config.toml
d_expert = 384
activation = "squared_relu"
routed_scale = 1.0
seq_len = 512
dataset = "wikipedia_en"
Below are experts of layer 2 (counted from 0) of a mixture-of-experts language model. Rows are named up (a neuron's input weights, with its number), down (a neuron's output weights, with its number) and show model dimensions 0-255. Each number is 500 + 25 x the weight over its row's rms, rounded and kept within 0 to 999. Numbers have three digits each.
Before each expert's rows: "mostly gets" lists some tokens that are sent to it at least half of the time; "comes before" lists some tokens at least twice as common just after its tokens as in all text. This comes from a sample of Wikipedia text that the model never trained on. Tokens count by the router's weight.

# expert 6
mostly gets: " University", " School", " school", " city", " area", " film"
comes before: " of", ",", ".", "s", " in", " and"
up0:490441492455535517495504502521486543462472514487469511523496497509496499528494481537493466480510546491482508497428528500494514508532539493481516511506504525500504505502466508489464500500516504505458518469534521506485497493472503496512503453502517532501518524475452530493519524531475487511461510493463513499501469537525511496543480523457473500530444526511495526511457559472490532518474513470449481478486522511462456527544513469499548486472514504458495501477552534481565444474495504452500507545523454438488473517458502491503505526522517508483499499498503557468525466497532496485488493523532481508513518510504485467517539496498487456485502523456518517480511442519498504522489490496498493538523527519502483524505502510512475488469494517523519508480477499450505478505475468
down0:537477507500514507501504475483559532477509512543516515535478554471531489518513490483536491480528502496502505496503470434514519488523511491499503524440541497506562493525532536529492529484502521497480482484470505503549470506433495475509504509517490547488453503522524461490558480521493506473490521505490483524520494509480446499474515489464544499503463502494461520506482518498517540481485507505473488460482518495475528502496510518536521501433504499485474499524487502502461519508486524463465488540461453457516512523501492484484526464431527496493510522477494472480462480500511498545539512498510482484508487497551489481496490492538496441503516539456503537494496460516463488456496475525529484458503502484470484531469530498539549499484504484498507484482489517528506499481510503
up1:532479485512513502505482488479522515461502485495485508503466503505515525529491509498525458487504518501502500499467506522540511455471518504518498516468539506519507482515541478521469489457529493532494498528458494509535553518498488485533500492514539518487499481477558474480507504515514477519499496457429515518496495471500519502514483471490490509512482474535514513528502501497493495518500509468509534521476520518481421489513477502516516484466512502516505523508496480512481521528517479516485532477489479528527518458508518519528511490493538554477505478479494491488504493505470538480512482529506495491451480490553523473489520486504512491466492463463481541505536493477462502510483487466625562488486513495512481525511519495537501537477516539495438509467512524475438427495524467
down1:562451469491493486489494505463527557514482508514521547483497511499525508504484478527463490530515512475474520472479481485510530476488502458518492540426508495539521493523550496527517512517499478454501484459487496492564512525487466488495552485501498509485471502518505492519480473513480541488490523504457488513498495449492458485454499504485529527516489476508464461522423527499524504514503490496523490508502489483528472523468501549524494492488474476551499510511515531529515508495475500476522490504468515533518571492510492494520506487476530498449506512468467474511488535508474511476493532463483536509498534460512491483502489478504516471506485536505522521482514491511435442458517476496489498445501516498498487547509512499487500537538475471477465511451510503523477503475525507
up2:515521452462490480529504489485467522488459503515479485507454511504523468484488517477504458489524513482485505468509532485530458519516525473515509529466484487486498453482484535499506507488475492497522536488496545506549502473488530503513479489513530531527488495477448484479521560493531468482518498474454509513501518516507500542450450508491506513531457517474483488476486478491499481447475469489462478484484554491517465487538491483515539525448533491484519496509449517516526435484485460488515470538496481443477465526516498466531475477478507521497502534487530520511503500523517502541481471536530472488499498486498497472504485502510488499496486525464443511520493507492501544531507448550485475460495504491521528514523496491477486521465504507509492510455459481496553495558503499
down2:537464482488510541511514498490567539499503495506518484528502510471544446491503476461502441452531468469501491471528499532511488481510489511503539486472507506510524473542522502525481537448457487476506473488494517492535503446496526494491490490484468535521486517486487524526532484528512477480511496510507516498498499494496451548455494518511541523552484524454468529525526446485531487455537510491511476468501522501490521492528492503474536537471503458451518522517466523496486480539485495470481507511502462454496495464491503504514539466441475499549501493466523503504454495517500492552497463520522521527504518528529494501543478521491494502529508524453512514492496496481532504478521457481484506486507521500480518536451524490489502492522468500485541477499497514503548475473480509

# expert 2
mostly gets: " 2023", " 2019", " 2015", " 2014", " 2024", " 2018"
comes before: " |", ")", ",", "–", ".", ":"
up0:478524455456509462484500518538514522510553511520501540528529495491506508487484517559519534518533516552492531532476493503483547521506498507471467500465481499520503526460479500484486497515507500485562511471473487473494541523491511486541485490525484498489544505481497506491486516495475485508504518520528537509512499542517495458479507492484479552469471478501469465521492517489485528521496485451476522491494521452464524515525490496505509539495497494491521457479492570503495519522542483502517466565525485513523512509445487481507543502539514509485497497496534507513495531573513486463463507443485488525510486491533496474451500536499501508503517471434499513540493451530547511503499512520504511497482486498475532533523486476493520514561495503494534495493458520509486481531464481
down0:497514522523499511498546497537505494510467517535455482474503476471531496508470509473513499526537523510479478476530504525513461550508528528502532483514500493487455455510491516520500576480525494508438456480526539464517498513477517521501505483485535522519482521485519497479503444488521516444480505489500497513517475466490487524460492476527541484509571474518503562497515533534535488517518453501494519523453510509504477484474532479506508457512511484479487500533513478525467465484525535469559493466547520505507502514463520527483501498490537509492502460547477478517503526493510515534472481517536519529516479513492499510531457489514511497549483533514503510512498556493474520477520494503471482498510522530491474472441526509462520471519467517512517517471486475494502469464519491
up1:476488510512486507482529502527443506499450511497494461525506449492511472461531463528521483499499465495491472482479490503460511476513523533526491464550495504494543504478503590514518468493504483526481496494503504496480496545509473520511460502513444485519442472548523504477502497472506505522561496489533505484497487534485483503467554480513503478479503491479474470460508507480457552512479496464507450530541501464493504484517506495486510479495532506516488473533499525500538555497477543517497462519504483502541486548489546540511497458548528555495478503527518519484469500506506511511522510472468460498496421538539535495515513492509500462496538494507488513481516501506508493493538496503514485485539471525495487499482476506537523491533503522533507494531481485493483479486498487
down1:473473496527453483510497482498515467501481500541517477476491503528501527543496526554557547510472461470474425482522535482515543519529526532513463503544493457488520497523477532489502478493491507514511521503495514501511469526498517467499470469534529551485468473524489489484486508504494552445501519469496475490491468530457530547539521477515498454511510486520483469485492506457501532501492527443494447524482511509498454469508515530480518495527496515481522492534537517499490510545485475547491510494500511487500472478547504517494523512529469503461502482522528511532479494516519526546510549467486483520504501507494543502480488472532464523474505500508466513496530491507521452468490539482518493524516504504469477514461485545499549486476524505512514488526495501509528471502480459
up2:488502508512516491493487537523482511479555538530506495517470501460583482494533506490512480501521497501500472482498538524477511541555494494478526496494504488497466536491489485479454502508529492513530509510475484501493519499491512515504500513477478512477524508489472495499499513499514525515515473511524515510499469517525430511511478470503474521467482486527477485489471495508533484500504484510529462504518541506485494503482462530503522501499492537493524493481503546514466479488527469492488519456499543429464501495499499508523495531529508530515500494495516542532429526491510493476498467478502510489521507553498514520462522476476430488497502511517551490460466439518493411502485447506474491472547492492510474511480504525410505500462537502484508554505513507469495485470497502
down2:503498488471492489536481522469513501551463495500490448520489485518507480506481429494478463484477518514508461495517502530461496478500501493480496530498544469508523509523548486546506501454554521502499473525481474471516511512512467501515533485473527461523507450507542477556491496491532493471476494476458492513499519466489501471471517480487536457455536499453506521516536504531484512526506469500467543514516501463517467474500502487509514479475516464487534525498498482491474507525496507540486482478500497516521530480488506464505485481473481487544465479469521486475469427526525515536488512449482500506514516561457521457489490478497496474466492480499502483505530503508541478473492527532454519513501498436467526448453497509512518491521462483526491516494499487502513488492523542

# expert 10
mostly gets: " USA", " States", " France", " Division", " RO", "BA"
comes before: " |", ")", ".", ";", "L", " ("
up0:505485484510473538529527461487499465504487539484495542509503521465464506491503510495489468552480491500511512511505503490534491511548548490480506523525441533498480468480505516540546507501510505511501536517533471526503495504492459488502503515466495497500474521533483524442484509484521497506509517511541557484459532522495494491494513481512537472507481480492508504491479509503470497494469513453484515518518547487447493473512482519481505508455482535508560482472504466485503470505513515529461507506518458509511484517496512502514506482540489500504496505520537522488557503511514536477504447517444454472532530522519465475437485535466486524500484504477477467496447528591493503536508522489523516505548493513537487507494487460516506488512512517522470483463486471528472443482493508
down0:483492486531484502478453516505501469529503511512529510498493506478518508513507514469482491479472493529484460503516520500503462506471429449534512525501505507511493498449491515506494533507492483448509464490474517486487464500480473480495508524555508489521540520538465504515532506525495497497472477522491463510533494482458492530522504527471476546532512480494503540515502495465484459520506502500461508549506474482508510515505469497531485475472512544505543539536521519545488499487473532508526534461517487536467449529477507519533456527502494522474492494506513475495468423551526480506479467495469481516470508480463496469481493474510525500532461522550448513536507500472538490500504486501496483514518496527501492498462453502492550497554502500471487474533487532444457513490502524
up1:470476481482544481494527490492505494505552517458539494511438523515507510522505491508493512511486503530480481502461549515509494491540518458503489497482499532511470514524486493478489519500473445500514484490469492476463509449503572501495536508513491496478509519491505497519483500534515518517475515477457519480516495464524500462519480478458443490458484541496491505482497508453519515524520511514478522486524463559490490510501464481488504470493478517468540500512467489524513522489502465444510539527520507536462517497538514500489451461513469540530505522490532505490504504488513494498515539512521523503499457508480519503521488564504519479436492516486534497512516495538532477568518463478434520484484496479496524516504513479513546508498489458482546504516479502540478526476454476
down1:502504510546512538466448508505526504449510517521498538480494482502478471537460466467497547519528519518496470500461497580507465509517476494520489484461548479495428457523488511500530486496465498494467533524511511454493487509495471519461463499524501510496546496527472495469541484473485516479486517479531478554537519501483511485481465502472519461534454473469474480444458508448533438506524510500531491435454508518514496481489518533484524507481502498525535491520505523501487501508511459502469529509504504515509460515508495540493494538505515523503521468488489486472535480486524487454484491474530487501486517493544504492491540473477494519525491516501520484490504492494482504478510531461512494469485506484507500550510519518476475507485507531503491525542545533482527483505508491
up2:492500524460461483514501521490492496485471522497495495499449499472498444454528492489527518481458488433438534512498467483516511478508504489497513512489545481485523544510500511490519447549523499457475487538472532495517509490488476489520481505527514535516498478493508499491514458483473493500500448471458489508514528521496493485457472465498507525479471487448483495478490561469483489469514555466495481521479455489520525463483534503532481481481494493467467515469475495504525522535475461528496477488494493470496525520513534537453512503498513543529509539517514516498483527511490511506521469514436465487461490475503510496517461453500486489474501497500501525490488525467519511468517512482514524499505530481551512498507500476512548488509491458464530447478506526550457543497515493
down2:524497498486462494481514517493536498531544522484475471493493511500481488516549466466462475465508502513486535498506519480441464491498515479463510489537533483524488489538510453457428489478501521498499525524512536495530489508470476508525491499474456476482507495489492503470459538539516521502477448461484462505520489525515462505520462503515495535500539507507508482474521490475482529503518479463495543502478467499502504496504520535482488508517487481450483486478464505479514532487527513492455488529513456513489532530523487442499469495475502513493526517504491509493512484512524500465487523490479487579501528519550503499495484483475481510525522440490522547487487524496505510518497520527482456508507485472493458462476578514542525512512480454516460460515552530492480492490500521